Weights of a small mixture-of-experts language model, trained from scratch on English Wikipedia: 9 layers, 32 GeGLU neurons an expert.
Below are experts of layer 4 (counted from 0) of a mixture-of-experts language model. Rows are named router (the router's row for the expert), down (a neuron's output weights, with its number) and show model dimensions 0-127. Each number is 128 + 24 x the weight over its row's rms, rounded and kept within 0 to 255.
Before each expert's rows: "raises" lists some tokens whose logits its average output raises strongly, later layers aside. This comes from a sample of Wikipedia text that the model never trained on.

# expert 129
raises: "i", "li", "is"
router [143 131 104 179 130 135 130 145 165 134 154 180 175 155 113 103 154  95 128 135 107 166 146  82 128 134 170 113 142 126 124 164 131 122 122  97 101  89 118 135 125 117 104 133 148 117  97 112 161 111 177 106 134 157 140  90  98 136 155 109 131 137 125 141 115 110 124 124  91 139 149 124 110 155 189 143 128 116 139 110 193 169 139 118 128 124 121 177  76  99 120  68 129 111 120 130 100  94 130 122 116  72 132 109 121 134 103 136 116 114 131 163 130 149 148 138 177 124 126 127 123 138 103 138 139 114 131 125]
down0 [142 176 147 110 121 130  78 120 108 140 138 174 126 133 125 105  89 154 154 129 120 123 149 131 134 171 163 125 130  65 162 156 111 120 127 125 129 131 147 133  88 117 108  84 119 109 128 136 120 161  96  79 158 122 152 110 130 140  72 108 118 124 111 119 111 136 146 109 136 123 101 159 162 127  99 105 144 100 132  81 103  95 139  87 110 156 129 144  97 124 100 111 141  95 107 157 129  87 116 117 117 178 138 142 133 157 165 101 111 115 129 110 113 114 170  65 123 122 127 158 132 101 113 139 164 135 125 140]
down1 [114 145 140 119 110 143 129 150 157 133 146 145 150 145 134 127 168 148 139 113  97 109 164  90  76 118 136 112 147 131  90 126 120 135 125 116 117 121 140 107 157 127 126 134 111 140  56 142 126 158 132 122 108  97  81 107 159  94 169 130 128 136 118  98 121 111 140 154 115 155 112 113 136 172 154 121 169 100 164 109  82  82 101 150 131 183 114 108 111 116 117 217 132  88 147 122 103 120 158 149 117 103 150 117  99 148 127 156 157 135 154 103 125 126 163 125 129 131 158 131 134  98 110 106 139 128 118 131]
down2 [141 138  88 100 110 149 150 145  88 124 118 100 104  93 129 120 136 177  90 135 163 141 103  82 140 152 163 138 128 135 111 146 137 109 123 176 140 112 124 155 139 101 123 128 140 109 124 171 139 148 131 141  69 120 161 115  95 161 136 128 133 136 143 156 107 156  82 109  84  99 139 111 137 113  86 109 140 112 118 120 141 117 114  67 128 160 160 134 112 125 143 175 148 112 184 131 127  93 167 147 139 147 114  99 125 127 121 103 133 114 117  92 123 134 148 139 130 189 123 116 155  97 163 103 128 118 140 107]
down3 [145 112 139 110 113 100 108 113 174 119 160 120  54 178  79 120 120 137 148  92 137 129 115 109 116 158 170 130 138  98 108 172 131 111 155 119 123 134 168  92 131 150 114 144 119 104 173 137 109 131 110 123 120 112 127  68 118  99 128 110  80 119 103 164 120 159 116 133  98 131 113 144 115 106 125 141  80 108 170 143 164 139 122  98 124 145 126 140 124  77 107 140 113 134 149 133 129 107 125 127 145  93 156 162 165 133 132 101 142 157 148 133 127 129  97 133 136  70 130 157 145 114 154 154 160 136 141 136]
down4 [ 89 114 119 146 130 128 131 144 152 109 123  99 152 117 133  98  88 156 127 132  77 161 154 107 169 159 152 124  90 107 122 139 131 112 154 108  98 146 151  70 123 157 100 114 159 110 124 124 107 133 133 136 139 119  80  96  83 146 162 123 122 122 125  53 109 151 114 126 131 111 132 160 114 143 109 123 121 136 129 112  82 132  96  96 159 116 122 190 144 109 111 118 113 121 125 114 126 118  99 125 123 113 135 106 157 103 181 112 152 162 130  89 112 108 125 129 167 180 152 167 114 136 117 123 156 123 125 105]
down5 [138 111 131 100 120 127 129 125 116 138  96 170 111 159 132 134 170 164 124  76 123 135 107 136 121 122 148 123 169 150 140 133 131 147 151 128  91 103 125 125 138 165 114 160 148 135 153 160  97 161 151 124 117 109 161 105 143  99 129 157  94 125 133 111 184 145 195 150 140 117 120  99 115 103 135 133 106 131  86 153 146 190 104 169 152 102 146 146 143 154 112 138 159 113 136 143 166 123  92 119 151 128 126  99 119 144 149 148 108 119 151 134 190 158  86 134 158 132 129 144 102 150 139 173 127  97 143 140]
down6 [176 114 161 151  91 144  92 130 156 151 122 131 110 140 142  91 142 149 130 150  93  77 157 122 152 140 153  95 105 127 132 173  73 150 140 149 149 134 150  86 160 104 131 148 161 117 161 138  91 129 176 122 158  93 118 134 133  91 142 159 140 136 140 143 122 148 124 109 108 143 101 161 129  83 143 131 130 172 105 112 175 137 121 121 138 130 135 125 135  77 124 188 117 119  97 143 131 154 130 118 167 157 121 142 108 131 122 127 107 112 109  96 160 146 122 129 164 102 162 104 136 147 152 106 108 118 101 125]
down7 [106 120 126 123 129 145 165 129 100 101 107 104 158 163 117 115 153 160 139 134 133 105  96 103 108 127 102 147 134 111  78 153 152  94 134 141 139 102 132 122  79 117 111 141 105 118 100 132 117 144 113  83 157 131 118 119 145 113  99 113 131 110 137 126 149 143 105 136 128 121 148 151 185  98  99 132 135 138 182 113  73 122  95 117 164 124 139  98  80 144 179 167 133 128 163 126 115 139 155 146 109 150  69 105 130 134 136 135 164 149 139 171 125 119  89 117 127 115  92  98 122  92 117 134 117  70 150 120]

# expert 97
raises: "iv", "tin", "han", "ze", "hi", "ti"
router [156 178  95 158 150 173 130 120 157 143  82 167 137 140  96 106 151 106 150 117 103 121  66 123 133 122 152 111  97 104 134 166 154 131  95 143 131 148 132 116 152 154 129 151 159 156  97 140 159 139 111 145 155 135 138 139  94 152 124 117 137 112 102 141  86 126 131 108  77 102 175 142  98 144 106 168 130 152 152 108 151 137 103 122 112 143 126 150 113  81 129 114 133 135 179 143 141 128 107 158 107  87 114 124 163 186 115 122 114 105  91 141 137 114 154 155 141 141 106  86 136 113 119 132 111 133 145 124]
down0 [124 102 133 118 132 136 140 131 101 111  85 186 116 119 120 156 139  99 164  97 112 146 142  98 111 117 156 118 104 129 141  86 124 112  98  96 146 187 117 132  92 131 137 161 131 110 115 139  94 120  96  86 116 138 119 143 115 135 134  97 148 157 144 116  81 113 169 146  89  80 157 114 136 121 128 146 146 121 136 116 161 116 128 126 120  99 144  74 146 127 134 134 130 145 166 131 140 135 103 162 145 119 144 163 172 126 138 190 163 133 125 140 119 165 116 128 125 131 120  97 104 162  92 138 153 168 182 140]
down1 [129 126 105 132 119 112 131 129  94 107 113 138  91 145 136 150  92 160 119 148 178 101 159 166 110 115  95 141 119 162  83  89 118 122 142 143 130 165  94 129 151 170 145 114 127 121 127 138 163  98 142 151 114 116 135 105 136 135 122  70 139 204 145 139 163 123 143 151 118 140 107 114 156 115 103 126 150 120 130 129 124 106 141 109 125 123 114  95 102  91 146 131 168 138 130 146 139 150 108 122  94 114 156  91  94 142  98 151 154 133 103 182 111 170 162 121 117 180 137 162 128 153 120 114  89 108 132 154]
down2 [124 167 113 165 142 128 124 152 119 129 127 138 143 140 143 146 160 145 141  91  96 123 135 121 169 134 152 177 150  71 152 147 106 153 143 145 118 107 131  97 160 138 133 116  85  94 152 153 107 152 147 134 164 135 150 112 131 142 136 122 154 119 139 124 143 153 136  93  84 118 107 133 116 139 142  75  84 126 134 158 119 147  98 130 174 128 123 130 117 139  78 134 130 164 110 161 113 149 106 109 148 125 154 148 159 110 160 124 108  84 168 108 148 159 160 141 156  85 123 153 139 116 115 127 178 147  71 111]
down3 [ 70 114 171 108 179 132 136 128 138  97 127 112 118 129 105 109 117  86 107 154 148 147 156 168 103 101 102 132 165 106 129 112 136 149 110  91 112 139 113 132 113 120 146 145 109 110 141 104 108 135 157  92 112 111  99 117 173 142  94  94 106 110 183 135 103 112 152  89 121 126 127 144 138  90 116 119  89 135 100 156 127 135 141 121 123 128 133  93 122 115 136 117 145 132 153 155 139 149 102 148 100 102  99 134 141 105 146 185 101 133 156 143 120 112 122 129 173 109 122  60 126 106 104  98 113  83 140  91]
down4 [115 141  96 170 127 139 127 138 129 117 116 131 138 105  88 113 145 115  79 172 151 107 114 110 150 127 122 114 124 126 121 105 140  93 156 166 136 147  90 165 109 104 134 143 125 156 107 161 147 135 180 117 149 111 111 172 140 155 144 111 148  98 112 117 112 124 124 130 111 152 110 138 168 115 131  81  93 128 129 149 128 158 127 119 126 120 133 145 153 190 132 118 137 124 133  99 102  87 113 107 110 145 163 107 107 189 101  83  85 117 138 142 102  68 137 126 106  90 118 157 133 157 151 128 140 132  75 131]
down5 [138 140 116 146 111 100 159 179 128  92  98 110 109 164  89 126 118 128 129 162 139 108 103 121  88 146 114 113  93 115 142 128 143  69 121 109 154 131 100 166 164  80  94 117 166 143 122 129 147  69 135 143  93 126 152 134 126 133 137 126 115 129 123 140 160 125 103 145  99 154 139 128 113 111 155 149 141 117 150 110 166  98 135 135 115 128 100 140 172 133 102 148 132  88 126 140 127 103 138 143 120 172  68 146 112 104 172 110 106 139 128 201 112 118 138 114 118 130  94 107 148 142 139 147 108 141 138 171]
down6 [ 81 145 165 136 119 106 136 112 124  91 110 125 120 165 102 142 119 113  99 172 132 126 175 127 127 198 128 142 141 124 136 119 113 108 142 100 133 127 140 117 105 112 103 180 152  86 112  92 181 144 145 128 119 134 133 135 110 114 102  99 129 132 167 131 121  90 149 150 146  95 142 118 141 108 176 140 176 120 134  95 127  48 133 104 154 142  93 106  81 122 103 109 148 125 162  98 111 111 150 138 120 132 101 138 133 135 117 150 115 126 135 147 101  99 146 149 153  98 130 174 105 130 125 136 131 125 108 150]
down7 [178 131  86 127 103 111 125 143 173 113 141 104 124 129 122 120 119 119 161 130 100  95 120 104 112 127 109 125 140 121 136 140 166 171 148 140 111  83 118 145 116 159 149 133 130  71 158 140 111  54 131 104 121 122 148 129 101 115 137 158 119 159 139  96 157 115 130  97 134 164 130 125 122 125 100 125 196 123 136 132 164 114 118 115  87 150 103 128 164 130 135 167 117  77 102  98 141 103 140 129 112  99 136 135 131  97 106 108 101 116 172 134 145 154 184 143 101 136 127 159 169 132 150 128 112 143 157 118]

# expert 213
raises: "ta", "tro", "ve", "va", "d"
router [167 129 122 171 157 151 103 117 152 113 130 141 142 141 159 124 132 115 160 148 136 113 155  64 121 114 145 103 138 136 130 146 162 131 107 136 132 127 166 146 122  99 153 103 135  76 100 138 212 137 160 135 112 136 160 137 129 112 108 128 116 116  89 131 115 151 157 132 127 157 186 149 113 123 179 149 121 101 166 126 180 158 130 125 141 153  66 139 101 169 116 140 115 141 125 152 127 134 122 129 149 104 127 133 167 118  99 118 132 111 123 121 134 177 112 165 128 152 119 122 133 144 134 118 131 124  80 156]
down0 [160 139 113  82 154 107 122 143 133 135 165 141 141 110 108 120 135  96 132 133  99  71 114  71 128 124 158 106  85 104 156 150 148 115 153 128 137 111 139 142 176  93 166 137 138 118 178 130 101 132 100  94 150 130 112 119 109 125  95 140 153 108 140 115 127 154 136 140 135 137 132 164 159 123 152 143  73 153 139 121 139 147 136  93 123 122 105 109 102 119  89 102  96 144 165 117 139 161 162 145 138 142 172 159 134 155 135 118 141 115 114 105 123 140  58  93 121 157 107 136 136 129 141 116  99 162 175 125]
down1 [122 100 108 131 113 154 125 163  89 147 160 161 110 151 130 136 121 117 113 104 165 129 118 131 125  77 137 118 153 147 112 112 140 166 149 162 181 165 133 125 141 187 186 105 106  94 126 158 102 143 132 148 120 106 116 125 132 107 113 123 138 121 152 154 115 149 177  83 108 101 156 111 148 156  91 105 106 161 128 115 124  92 113 100 115 142 126 132 155 141 119  99 143 113 119 108 103 134 158  87  97 154 145 122 105 152 147 150 134 154 118 149 173 175 180  84 114 126 139 146 125 151 131 148 145 126 112 135]
down2 [132 160 174 116 152 160 156 152 143 117 131 126 118 133 152 126  85 107 139 123 120 114 117 169 142 129 103 148 164 133 153 155 186 124 111 159  86 126 105 151 127 119 135 133 112 155 107 127 176 136  85 111 138 135 149 114  85 156 145 146 190 120  93 133 104 135 117 178 129 142 111 101 140 153 101  95 157 136  95 143 178 114 173 134 105 137 113 115 107 108 148  98 136  80 123 158 119 139 135 136 111 100 120 117 148 165 140 178 107 157 151 146 171 110 132 123 120 116 139 126 111 105 105 127  97 171 141 120]
down3 [124 135 151 142 101 100 120 121 131 141 157 153 157 104 124  78 119 131 105 126 140 122 154 119 113 104 144  84 142 162 115 136  89 142  99 147 110 111 143 112  98 116 177 125 106  99 127 117 120 125 101 152  55 130 150 149 127 117 140 164 125 120 139 130 129 124 143 168 145 157  94 137 136 124 136 168  99  87 110 137 144 125 133 134  82 154  78 131 124 152 153 115  82 123  84 100 120 153 121  73 130 149 130 145 134 106  89 126 131 123  67  82 128  77 153 146 109 171 148 121 114 118 148 153 116 146 128 122]
down4 [117 124 202 133 155 166 121 127 138 107  95  89  91 132 138 115 111 112 133 131 139  79  99  87  99 105 150 113 168 103 105 170 147 112 126 118  64 110 107 117 133 129 123 118 120 110 119 143 151 137 120  99 155 110 101 120 152 134 138 180 115 132 135 144 160 130 156 148 117 142  71 132 143 138 108 111 165  77 150  98 135  98 158 134 132 102 124  97 119 113 122 123 140  79 122 159 153 136 160 136 126 130 155  84 137 117 157 140 147 128 125 170 100 134 120 118 158 113 109 132 188 110 116 125 131 138 103 107]
down5 [150 121 128 143 148 133 175 131 123 158 134 104 129 131 107 141 144 103 128 144 179 183 139 140 135 131 137 103 154 142 136 145 114 142 168 111 169 109 101 132  54 137 120 130  92 104 182 149 164 128  71 108 160 140 125 157 122 130  99 121 140 141 118 120 110 163 105 133 142 184  97 122 115 123 113 111 123 104 159 123 106 148 137 138  87 102 142 130 106 111 116 148 126 132 139 129 116  93 140 133 100  96 100 142 107 132  88 139  71 111 116  99 137 160 160 117 127 112 102 118 161 103 147  86  97  93 138 103]
down6 [109 139 117 133 132 135 161 128 124 162 105 123 137 151 141 127 136 115  95 160 142 141  95 104 131 118 161 148  99 143 129 161 164 137  94 178  77 154 100 117 130 140 144 137 144 114 119 127 174 108 112 147 132 145 115  95 100 125 146 100 142 169 140 110 106 130 100 124 138 114 119 155 154 127  89 117 151 147 142 121 117 146 155 133 171  94 149 158 118 214 131 120 104 125 142  98 128  95 143 107 145 132 118 127 132 118 118 111 151 156 115 119 180  57 113 147 121 116 113 168 176 110 113  99 167 163 120 108]
down7 [111 153 147 164 173 100 108 137 136 149 130 135 153 129 143 127  91 129 131 125 163 116 132 114 163 105 116 136 126 114 140 102 127 132 134 159 126 124 104 144 101  81 136 100 122 167 134  97 142  94  95 108 146 109 138 143 154  85 121 110 119 117 117 112 102 158 159 141 150 154 133 108 119 144 118 147 118 146  96 129 187 149 198  90 118 153  98 162 136 112 131 118 163 145 105 153 137 101 148 138 130 132 162 106 128 151 118 111  85 157 153 136 144 193 130 115 177 148  91 122  86  99 176 113 101 114 139 144]

# expert 44
raises: "ian", "i", "at"
router [144 120 124 157 185 158 102 167 135 147  96 128 126 162 141 119 122 112 173 159 134 130 154 119 142 115 150 128 111 105 127 147 122 127 103 130 133 123 101 145 150 126 144  77 194 113  93 102 140 140 142 140 163 124 182 155 123 193 146 122 150 112 116 127 102 126 148  99 114 107 124 148 114 107 149 113 161 139 155 116 106 166 102 117  93 110 127 110 102 124 111 121  96 163  97  78 131 115  77 127 127 115 111 131 136 159 156 123 103 102 124 104 156 131 121 123 113 107  73 102 143 129  74 139 100 112 111 124]
down0 [153  94  86 115 134 121 127 124 104 177  96  99 147 163 152  94 143 133 142  99 125 113 120 112 153  60 102  84 157 138 110 124 143 143 111 145 149 145  97 166 140 124 134 121  97  96 150 117 145 100 135 155 169 158 143  64  79 105 149 135 151 147 114 172 131 109 142 125 136  99 122 156 122  94 129 139  90 126 107 127 134 108 149 170 125 134 130 140 127 117 101 120 134 128 116 118 144 139 150 103 123 131 146 127  97 101  87  96 134 145 106 129 114 129 131 125  68 152  86 109  71 104 148 136 128 163 138 138]
down1 [109 127 195 129 120 152 147 138 108 124 159 140 127 114 122  93 164 144 130 116 126 109 106 144 112 138 140 127 129 108 120  98 170 115 107 155 159 140 122 149 101 114 120 137 142 131 125 125 131 163 116 189 122 163 125 134 126 126  71 125 114 137 117 135 128 142 151 163 132  87 158 106 156 105 150 145 127 158 136 180 167 133 100 139 104 182 131 123 102 147 145 156 145 143 166 144 103 155 115 136 132 120 108 198 117 142 186 127 115 151 177 173 160 140 128 114 103  87 138 147 111  89 131 135 135 120 141 162]
down2 [141  85  96 151 131 115 133  87 120 118 110 155 165  87  88 140 129  94 158 117 114 126 159 143 116 126 116 126 149 153 166 119 133 123 132 125 126 131 142 132 106 140 185 155 110 132  72 127 120 143 114 119 154  99 101 165 139 150 156 158 136 152 117 146 115 123 124 170 128 132 190  79 136  71 117 100 114  79 173 108 138 128 100 124 120 102 145 116 134 137 162  94 128 127 131  96 114 122 111 147 117 100 121 129 158 167 111 156 110 124 156 128 124 153 129 117 155 102  97 117  76 148 105 160 120 135 154 167]
down3 [114 165 116 135 161 150 160 125 127  94 119  97 135 115 137 111 118 163 140 153 150 121 126 139 182 104 146 125 136 122 148 117 120  73 114 105 131 102 136 118 131 146 148 133 127 173 161 168 126  57 107 115  87 168  88 128 150 116 152 131 141 134 140 154 164 113 159 108 109 132 137 108 108 120  38 143 121 126 109 163 141 110 125  96 133 142 118 133 160 157 120 134 161 128 136 135 137 126 152  89 155 135 131 125 149 109 113  80 101  97 154 149  98 134 137  74 142 151 116 152 122 125  99 171 126 117 127 128]
down4 [125 130 181 145 143 144 149 126 110 121 124 110 108 171 148 142 138 122 134 119 115 142 113 108 122 114  73 130 106 110 104  88 162 101 107 141 160  83 145 147 115 113 146 111  93 142 179 154  91 116 150  82 162 156 143 145 125 110  98 153 114 114 159 122 111 118 140 132 144  77 155 132 139 172 104 103 157 147 106 120 141 157 121 163  94 110 109  95 144 147 133 112 159 135 130 127 127 168 120  98 107 173 109 157  78 146 113 130 139 126 108 157 124 140 121 118  64 120 113  91  95 101 118 116 152 104 147 148]
down5 [ 81  75 111 122  91 137 152 108 124 157 136  97 115 127 150 134  93 125 116 116 131 155 135 115 144 131 108 137 143 150 106  92 161 145 116 117 161 119  94 126 165 124 125  91 114 104 119 141 101 166 153 107  98  77 127 131 119 167 144 108 157 152 121 129  98 127 113 115 136 152 118 181 132 152 100 145  95 133 126 139 153 114 120 147 109 117 132  63 117 125 108  91 100 112 133 139  95 153 136 138 116 107  80 126 145 104  74  97 132 143 134 146 137 181  88 163  71 120 141 134 154  91 147 121 108 106 123 126]
down6 [140 148 115 155 148 130 112 131 123 135 137 108 159 129 111 151 119 152 130 132 114 149 108 119 174 152 109 132 134 164 132 124 129 152 162 139 158 133 123 129 141 112  95 157 140 145 128 176 119 159 161 117 145 108 178  92 154 167 132 126 100 140 112  78 122  82  87 166 116 115 168 121 213 139 181 100  93 159 127 112 101 104 108 119 132 122 110 142 132  99 115 143 113  97 116 100 114 123 143 120  93 132 114  95  85 121 154 149 133 120 171 133 139 136 119 106  93 132 148 102 104  95 105  92  97 125 153 128]
down7 [155 134 136 101 135 142 158 141 127 121 126 160 176 111 145 117 125  87 114 137 118 147 137 135 133 130 135 143 137 144 139 120 114 167 106 118 145  99 147 137 114 128 134 140 153 119 103 150 120 111 106 111 127  96 143  79  84 121 123 154 123 143 113 147 166 173 130  75 107 173 103 129 179 102  44  82 132 135 163 100 165 117  66 139 120 188 129 145 128 143 137 147 104 165 126 156 150 133 105 143 157 162 135 173 118 121 107  98 117 120 131  97 143 115 124 123 122 136 148  95 137 141 122 157 154 148 128 131]

# expert 7
raises: "g", "d", "ol"
router [142 143  98 130 126 134 129 154 190 102 120 140 145 156 134 130 164 150 213 111 122 194 128 126 128 122 167 117  95  85 130 124 149 171 113 148 119 125 119 121 148 103 148  99 163  97 114 138 131 124 133 166 145 125 132 139 152 130 142 101  92  97 121 123 132 108 139 110  85 102 124 140 123 102 146 157  89 159 136  89 140 161 142 121 102 126 121 130 152 154 121  89 158 154 124 127 122 126 115 117  80 109 132 114 138 155 130 109 115 104 141 142 152 180 101 188 136 120 125 111 122 102 142 102 154 118  89 145]
down0 [167 122 148 118 119  88 163  82 117 143 118 104 211 135 107 135 153  87 127 107 117 112  98 122 143 137 119 108 146  93 143 126  60  88 115  86 121 130 104 160  81 129 155 120 110 146  84  92 127 123  92 140 151 111 144 104 157  66 103 112 131 111 107 118 108 100 128 125  97 170 135 118 111 187 135 117 113  92 116 138 135 136 134 110 143 112 152 143 127 155 118 144 155 129 149 112 130 128 130 121 135 104 108 117 137  99 124 122 175 147 121 116  98 123 139 123 175 101 122  95 115 125 138 119 124 116 129 101]
down1 [135  99 135 102  88 113 103 129 106 131  89 136 148  97 114 128 120 116 132  89 116 144  96 116  99 121 104 106 110 128 121 107 112 142 145 137 188 144 154 134 150 110 143 167 183 137  93 101 119 168 139  84 144 118 125 138 142 111 134 121 194 111 138 123 112  96 123 123 133  66 139 120 105 154 120 115 138 125 131 168 143 107 120 147 131 126 151 140 115 127 130 144 144 126  84 150 198 119 125 112 148 144 137  85  85  92 117  84  82  95 153 109 113 107 105 137 154 157 141 106 123 114 100 155 121  97 108 132]
down2 [178 144 106 133 125 125  69 156 141 119 145 140 113 103 135 126 162 123 108 114 110  82 173 162 131 164 130 159 126 137 124 119  79 149 145 161 143 131 118 112  83 116 126 111 128 151 128  85 107 113 155 126 119 148 122 196 131 109  88 179 117 137 161 143 155 172 112 131 104 145 126 139 115  93 129 119  94 126 104 143 132 143  95 145  88 158 111 154 110 158 104 115 121 127 119 126 133 133  71 124 159 128 151 138 147 140 131 167 145 145 151 129 130 121 118 138 108 144 176 178 126 123  96 128 160 149 100 102]
down3 [132 118 129 150 143 105 135  98 154 113 122 105 170 107 110 126 114 139 154 153 138 104 142 114 150 117  41 115 126 105 159 117 163 126 105 114 149 122 140 157 140 124 128 124 119 117  86 162 171  83 152 163 164 132 115  95 124 142 111 115 126 144 104 139  88 108 122 150 110 118 124 110 135 122 155 132 161  69 121 134 123  88 139  91 137 130 132  85 101 129 163 127 155 117 155 138 110 139 148 160  98  89 110 132 102 143 126 131 143 153 106 188 106 151 112 111 120 154  73 129 116 177 115  98 102 115 133 144]
down4 [126 121 120 107 153 104 128 117 136 171 121 114 106 125  95 116 135 133 109 123 150  99 150 105 139 148 148 174 147 112 102 118 130 112 149 195  50 131 138 101 103 136  86  88 111 120 116 116 145 115 132 116 116 139 113 146 153 127 111 115 133 143 167 100 118 137 107  86  85 146 123 119 124 168 122 114 132  99 158 177  81 104 155 137  94 123 167 149  82 130 146 158 131 137 142 133 111 121 123 141 133 120 123  97 154 103 105 131 141 112 142 129 100 138 117  96 148 120  67  94 128 145 109 103  87  78 152 111]
down5 [126 149 157 150 112 152 162 120 105 152 109 159 120 143 177  93 138 130 129 147 118 149 112  92 146 125 114 151 101  61 147 116 190 160 128 111 156 120  94 159 184 152 159 151  95 131 118  98 100 106 108 155 118 142 142 157 140 150 142 166 146 117 130 138 106 105 155 147 142 179 159 111 129  50 135 100 121 105 165 134 110  92 136 143 131 128 113 128 118  83 154 133  98 110 145 137 120 142 126 114 119 146 117 130 147 131 100 137 112 116 119 149 140 114 171 155 121 106 147 126 115 162 139 161 144 114 150 134]
down6 [144 118 122 133 123 133 101 136 116 112 138 123 173 116 130 151 116 122 133  92 107 126 124  92 119 176 142 122  89 142 103 137 131 139 148 133 116 105 136 175  89 110 118 122 120 135 153 177 145 139 147 117 153 135 136 120 159 107 180 106 172 188 173 109 154  89 150 116 114 177 136 143 128 165 123 147 152 136 131 149 148 118 172 112 128 107  78 117 139  99 148 119 132 136 145 115 109 141 103 108 102 170  86 136 154  84 121 104  94 159 142  91 126 148 138  92  85  97 118 149 125 149  87 105 118 100 128 149]
down7 [138 164 135 112 138 170 112 136 127 183 130 153 127  94 126 125 106 169 133 135 168 130 119 125 160 113 108 136 126 137 139  91 155 162 105 170 161 146 142 133 124 131  83 137 153 150 152 123 151  76 159 115 148 122 180 159 118 105 138 116 116 117 180 123 198 110 103  83  95 152 126 143 149 123 113 157 136 168  96 100 138 134 115 152  84 107 149 108 151 139 118  96 158 101 166  98 107 110 124 107 123 128 135 140 110 143 100 138 118 141 149 184 146 125 140 129 126 110 127 136 123 102 128 112 139 105 118  82]

# expert 154
raises: "ge", "king", "g", "ction"
router [158 149 130 157 141 121 132 135 164 117  97 117 117 152 125 136 129 139 184 109 138 158 129 140 116 120 172  58 104 135 126 144 148 173 124  98 151 147 107 153 180 136 165 103 161 153  96 130 144 142 141 127 157 120 143 142  97 118 101 132 120 102 129 169  85 116 126  94  83 113 144 122 119 129 154 149 131 114 169 114 151 140 123  93 111 120 112 114  90 149 104 127 124 155  94  90 135 159 140 152 100 140  80 131 135 161  86 100  87  88 142 162 132 132 132 111 100 133 135 101 116 158 124 129 149  99 162 131]
down0 [117 127 137 108 147 143  98 127 107 156 112 126 122 176 120 123  83  91 179 108 102 141 136 160 117 168 148  97 151 109 116 114 105 136  98 106 153 207 108 135 101 143 133 133 131 141 107 152 122 130  95 124 126  61 115 151 155  96 106 144 155 135 136 158  86 124  97 154 102 183 106 114 148 127 120 123 121 141 125 173 139 131 139 130  89  99 148 141 123  98 113 129 133 113 135 111 134  90 152 115 124  90 154 124 131 113  87 131 119 126 157 104 128 143 155 123 106 136 172 120 157 145  76 136 155 116 136  90]
down1 [114 112 107 100 136 153 120 152 131 154 162 117 127 132 118 136 142 119 105 126  83 145  97 121 124 135 101 158 138 141 115 174 131 157  91 150 146  87 134 158 110  80  73 153 101 126 148 130 138 106 178  99 153 107 144 130 153 155 130 142 116 147 148 103 104 143 157  96  85 109 121 103  98 127 140 121 118 184  69 146 152 131 131 140 102 152 134 132 136 133  86 131  90  93 148 153 127 111 121 128 162  88 116 135  92 114 119 104 150 161 171 107 175 141 120 130  79 115 112 142 131  97 117 103 149 118 125 104]
down2 [155 109 155 170  95 126 124 119 121 130 136 122 131 104 100 109 115 117 114 117 110 139 145 124 176  79 132  87 165 138 127 116 121 126  98 122 116 126 107 118 164 108 162 133 128 152 117 169 141 146  98 151  97 123 111 128 108 139 154  72 113  69 141 139 102 158  90 107  64 137  99 109 117 120 140 120 128 123 161 123 155 153 167 122 148 106 111 132 114 142  76 132 107 139 110  98 140 138  90 115 123  93 118 131 103 133 139 163 160 110 127 150 110 130 108 100 117 124  90 146 157 128 141 146 149 159 191  76]
down3 [136 107 120 145 105 151 144 148  59 116 143 117 145 167 144 135 133 158  99 119 146 131 106 118 150 148 103 120  91 125 122 180 146 136 110 122 135 152 188 115 131 107 186 140 130 136 131 181 129  82 106 128 162 106 110 119 101 139 116 137  86 100 101 122 153 100 154 146 132 147 105 126 133 152 152 120 127 150 119 154 120 126 155 113 121 156 138 154 126 156  96 131 122 104 101 133  95 132 156 100 167 153  93 126 137 123 134 129  78 153 158 181 145 124  97 154  81 114 126 137 138 171 120 177 105 113 122 142]
down4 [136 148 126 143 179 158 106 155 105 125 140 155 132 144 150 132  93 124 142 119 112  99 121 153 138 143 138 140 128 143 144 112 103 151  85 144 106 206 128 115 142 141 108 116 100 124 101 104 132 149 124 125 102 179 138 145 115 100 156 153  58 124 139 131 114 158 132 134 102 148 138 193 182  95 114 127  98 148 116 118 119 122  95 130 138 141 127 139 156 153 130 112 126 136  70 149 166 166 139 123 144 153  91 136 150 142 108 106 145  91 137 123 121  97 171 120 130 147 125 127 137 120 160 184 105 147 123 103]
down5 [141 153 142 122 121 138 123 140 140 147 100 138  91 133 117  95 130 125 116 147 116 103 143 126  95 119 114 107 155  91 135 173 104  91 140  95 129 114  95 180 116 145 127 151 152 169 117 104 114 108 131 117  84 122 123 110 121 133 124 162 160 112 155 130 164 139 163 126 120 140 153 120 158 101 120 111 138 107 129 135 152  98 162  57  96 112 132 154 153 117  81 153 118  91  75 146 125 144 102 102 133 101 131 104  94 131 202 143 113 148 160  97 125 110 128 117 160 169 150 111 129  84 117 130 103 125 146 117]
down6 [151 128 130 135 103 119  99 130 131 133 122 124 137 114  91 133  97 134 145 140 111 148 139 120 123 134 121 119 118 122 112 157 112 128 133 145 138 186 128 161 118 174  86 129  97  64 110 126 154  98 165  89 169 177 103 110  94  96 155 162 122 102 115 126 147 116 142 120 137 142 137 109 140 102 116  83 112  92 173 105 124  86 115 147 150 126 144 110 126 121 179  89 130 130 131 163 135 105 126  91 184 111 178 137  94 116 105 136 113  97 124  80 125 149 116  96 161 150 130 143 104 134 139 164 123 134 161 124]
down7 [119 121 122 122 121 151 138 101 101 120 106 146 148 127 137 106 110 123 166  90 115 125 113 163  64 113 180 168 152 112 101  95 108 131 131 109 190 118 143  97  87 158 130 133 100 120 107 100 122 116 124  94 101 123 135  99 157  93 145 138 118 140 131 135 142 152 103 104 111 106 147 138 149 132 139 162 117 127 108 146 144 108 108 143 163 125 159 166  82  62 142 124 106 162 157 103 131 123 128 137 183  81 142 153 153 114 127 154 132 167 101 131 125 100  74 158 120 143 120 122 144 134 120 139 126 151 117 153]